config = dict(
    balance_bias=False,
    init_std_router=0.0195,
    lr=0.00279,
    beta2=0.95,
    batch_tokens=[32768, 65536, 131072],
)
Below are experts of layer 5 (counted from 0) of a mixture-of-experts language model. Rows are named router (the router's row for the expert), gate (a neuron's input weights, with its number), up (a neuron's input weights, with its number), down (a neuron's output weights, with its number) and show model dimensions 160-239. Each number is 128 + 32 x the weight over its row's rms, rounded and kept within 0 to 255.
After each expert's rows: a language model's description of what the expert responds to. This comes from a sample of Wikipedia text that the model never trained on.

# expert 6
router [144 181 161  70  99 111 101 107 187  86  38  79 145 101 192  73 144 145 127 124 153 107 136 161 171 166  86 136 130  95 107 108  93 115 149  95 166 134 130  94 116  70 126  95 165 136 151 143 167 105  98  88 136  72  82 122 135 201 182 145 190 117 138 182 127 116 140 117  83 121  89 151  70 166 166 166 126  66 131  98]
gate0 [132 122 167 125 169 131 111 169 119 118 131 149  83 122 158 126 167 136 132 160 169  91 129 118 191 115  96  93 186 123 147 158 116  44 100 172 133 138 173 166 147 128 139 148 162 142 187 128 119 168 117 102 125 118  89 139 162 117 124 117 198  79 131 139  60 138 114 121 140 134 120 166 112 152 133  90 154 182 156 113]
up0 [137 141 154 134 145 152 129 150 144 131 111 164 110 137 133 127 123 113 214 129 132  85 114 146 187 113 155 133  85 150 131 126  98 106 127 125 113 116  96 100 126 124 126 139 160  80  74 149 109 123 129 153 129 152 146 125 143 135  93 141  91  90 164 183 166 176  90 118  90 175  75 102  99 116 107 167 170 140 139 137]
down0 [141 103  60 148 185 120 116 159  74 125  79  93  92 147 220 128 139  61 112  70 155  93 186 126 138 118 119 154 120 116 145 119  69  99 112 119 152 140  68 162 145 190 171 144 178 168 106 151 102 129 105 148 167 107  92  93 132  94 168 163 142  90 178  96 125 154 117 130 136 153 155 107 116 103 144 120 127 106  71 138]
It responds to: Mid-word pieces, mostly v or av/iv, inside words and names, e.g. disadvantage, Survive, Osvold, Paneerselvam.

# expert 49
router [172 234 121  89 150 117  48  47 162 106  62 124  99 125 190 112 143 105 150  98 124 147  99 130 156 144 183 196 158 135 120 120 141 138 127  88 171 161 116 146 112 137 127  57 153 158 142 105 138 138 144  86 147 179 145 126 181 130 150 109 111  63 106 125 183  79 121 163 102 131  95 114 138 110 114 119 127 138 117 138]
gate0 [158  72 185 104 171 155 157 156 126 127 138 134 124 106 121 142 122 138 117 190 164 117 159 138 112 110 157 193 139 116  69 157 130 168  88 139 140 119 133 130 106 176 171  94 120  93 127  85 137 162  93  83 139  90 114  83 116 144 148 119 171 115 161 108 159 163 175  87 176 131  85 134 129  91 109 166 109 111 102 138]
up0 [142 208 100  87  55 107 111 119  83 138 161 138 138 113 133 121  88 146 137 100 140 171 100 173 134 176 154 105 144 163 158  87  99 114 149 144 104 195 102 146 158 113 130 145 121 147 126 124  96 101  94 145 151 137  95 178 127 152  79 146  99 100  90 135 167 100 107 142 125 143 111 116  73 175 139  90 140 136 163  96]
down0 [ 91 129 128 124 159  92 122 121  40 177 129  90  96 163 124  64 126 154 142 228  45 116 146 150 160  98 129 119 113 132 145 101 150 134  91 110 113 170 102 136 161 113  92 164 106 148 118 156 111  98  64  95 166 136  86 108 131 145 123 187 130  91 155 115  89 142 158  74 147  70 155 123 122 177 136 186 116 151 130 163]
It responds to: Final head nouns of proper names for leagues, awards, schools and organisations: World Championship, Hockey League, Order of Merit.

# expert 41
router [147 163 106 144 104 162  75  74 130  91 116 106 114 165 180  78 160 161 164 169 159 120 123 114 141 110 131 130 150  97 157  64 134 165 145 130 107  83 124 148 126  92 163  65 131 124 152 146 119 161 135 124 162 159  89 109 102 124 170  98  96  45 134 151  98  82 105 156 190 102 121  86 116 110 101 149 161 124 105 190]
gate0 [177 171 131 147 100 146 152 105 117 188 120 117 139 172 147 115 100 119  97 110 171 118 162 114  99  95 127 106 199 116 153 134 140 128  65 166  99 111  78 165  76 126 150 135 158  86 105 137 125 157  82 146 172 144 109  87 101 115 169 169 132  92 120  79  96  71  95  96 168 115 167 128 169 196 114 166 111 149 127  92]
up0 [117 128 128 149 103 106 111  66  48 105 148  81 124 129 159 128  81  92 112  91 116 126 156 165 121  60 136  82 146 125 170 141 158 145 129 149 111 153 117 159 129 150 107  92  96 154  77 143 133 100 119 146 128 155 159 109 140 152 140 111 153 153 157 162  99  56 114 102 174 176 130 121 166 200  97 132 145 157 119 119]
down0 [101 125 134  94  98 138 154  86 139 135 142  89 142 167  91 144 149 138 112  96 136 100 154  70 185 133 105 166 146  92 119 114 106 106 141 171 164  89 136 137  63 140 129 227 114 146 114 177 108 118 173 128 132 105 159 122  86 104 114 111 166 135 130  83  91 165  96 123 151  96 112 109 159 155 115 172 152 155 108  89]
It responds to: Direction and geography words inside proper names, such as South, North, West, War, United, World, in New South Wales, Preston North End.

# expert 18
router [118 126 183  91 123  92 126  77 206 149  87 159 163 125 178  89 131  97 115 125 130 151 194 145 171 163 116 172 153 135 163  98 138 150 117 122 155 119 154  95 116  77 140  78 151 139 139 128 197 149  91 123  93 120 161 169 124 140 131 148 153 102  96 117 117 120 186 123 105 122 125 153 112 120 140 189 122 127  63 169]
gate0 [156  73 143 131 117 158 147 126 137 125 164 143 163 150  58  89 174 117 207 108  78 113 152 126 140 138  92  91 158 125 141 121 101 126 124 113 123 138 129 103  86 126 100 115 122  94 183 150 166 150 113 201  83  85 101 116 115  98 137 143 147  92  42 153 106 169 129 165 129  86 115 175 162  85  98 141 160 190 123 156]
up0 [106 106 132 103 134 162 171 121 148 123  92  77 166  92 116 151  81 100  76 160 133 162  94 103 100 133 144 167 128 154 132 107 116 133 157 126 127 151 113  88 160 169 122  60 165  64 189  94 153 181 137 119 146  88 137 160 110 132 166 190  74 151 122  89 116 137 141 149 140 174 120  75 155  80 140 157 139 119 143 144]
down0 [142 132 124  56 144 111 153 169 158 124  98 131  88 153 168 124 133 115 126 163 133 147 144 109 130  91 113 116 155 131 133 172 128 185 183 131  73  94 108 113 178 132 123 124 109 167 103 136 143  98 111 135  59 122 162 104 157 151 106  80 116 145 152 136 139 119 131 139 193 131  93 112 109  83 184 151 143 160 105  94]
It responds to: Opening stems of ordinary prose words after a prefix or at word start, such as dec, dis, pl, res, as in decried, endangered, sightseeing.

# expert 27
router [156 246 130 105 128 122  40 115 154 126 111 135 153 149 230  90 157 125 122 158 144 127 136 135  92 138 139 183 140  88 155 127 129 141 107 138 101 130 177 156  74  77 120 111  84 130 137 130 141 139 128 134 142 125 119 123 113 148 189 183 153  73 109 153 132  45 144 119 180 136 153 148 132 126 193 175 143 148  63 160]
gate0 [144 154 133 101 114 152  74  82 120  93 167 105 191 135 116 107  82 113 131 150  72 147 181 146 110 110 133 122 203 162 141 127 156  88 119 130 132 145  97 165 138 174 170 130 128 138 115 158 148 121 107 148 129 157 182 167  87  62  94 129  91 107 142  67 147  90  89 163 149 128 151 116 163 107 154 150 157 132 137 142]
up0 [149 163 124  99 101 141 134  88 125 143 190 107 118 155 133 134 129 134 134 137  99 149 192  88 167 147 149 141 173 158 136 106 109 100 166 127 128 151  38 111 118 151 173 117 124 152 147 105 193 173  72  77  79 192 169 151  70  89 109 128  83 102 153 107 100  86 147 130 117 159 137 114 141 105 161 112 180 125 138 161]
down0 [141 119 113 154  85 150 111 154  77 139 126 182 109  99 138 142 105 158 103 144  98 120 114 121 135 156 162 152 102 132 111 130 162 149 139  12 158 106 137 129 134 199 143  88  90 138 120 168  95 113 176 152 125  91 162  71  97 129 139 151 137 120 179 110 122 167 154  97 115 132 132 114 141  84 108 175 151 135 138  97]
It responds to: Commas splitting place hierarchies such as Miami Beach, Florida or Liverpool, Lancashire, plus in the, near and within.

# expert 60
router [152 182 119  89 145  70  56  77 196 150  46 113  92 128 164 122 141 184 132 103 160 174 125 117 130 150 118 150 115  65 113  67 143 114 123 148 131 158  80 147 110  84 137  93 139  88 101  79 152 139 141 141  89 123  67 113 107 139 136 108 143  91 113 138 153  85 158  99 158 124  88 121 131 171 148 147 112 168  82 181]
gate0 [112 155 142  89 119 165 138 125  97 106  77 161 136 134 103 154 132 120 160 143 192 124 176 140 110 196 188 100  86 112 112 132 104 133 106 100 165 102 188 193  98 126 125 150 175  86 154 174 109  75 141 114 100 128  86 163 136 178 172 116 109 206 107 135 136 137  96 161 135 120 164 107 138 111 129 146 176  87  76 156]
up0 [142 153  67 120  69 165 148 110  87  84 150 163 112  98 137 130 105 183  90 168  60 104 196 112 158 132  87  70 147 124 118 167 114 144  81 126 124 166 147 124 112 204  97 169 148 134 127 114 164 101 118 165 105 135 156 118 152  62 156 124  79 143 187  94 125 127 107  99 153 153 143 116 146 122  99 194 160 144 132 178]
down0 [109  92 121 115  98  99 134 100 170 124 141 173 125 171 196  95 183 112 125 145 132  37 125 119 167 100 144 123 155 121 158  93 167 104 125 101 150 100  95  92 131 146  99 137 138 137 156 151 113 109 147 104 189 170 137 125 116 107 117 145 104 137 154 117 201 121  71 101 136 102 217 151  93 125 132 137 158 113 115 115]
It responds to: Role or occupation nouns describing people, and closing parentheses after birth years, in biographies, e.g. politician, player, member, director.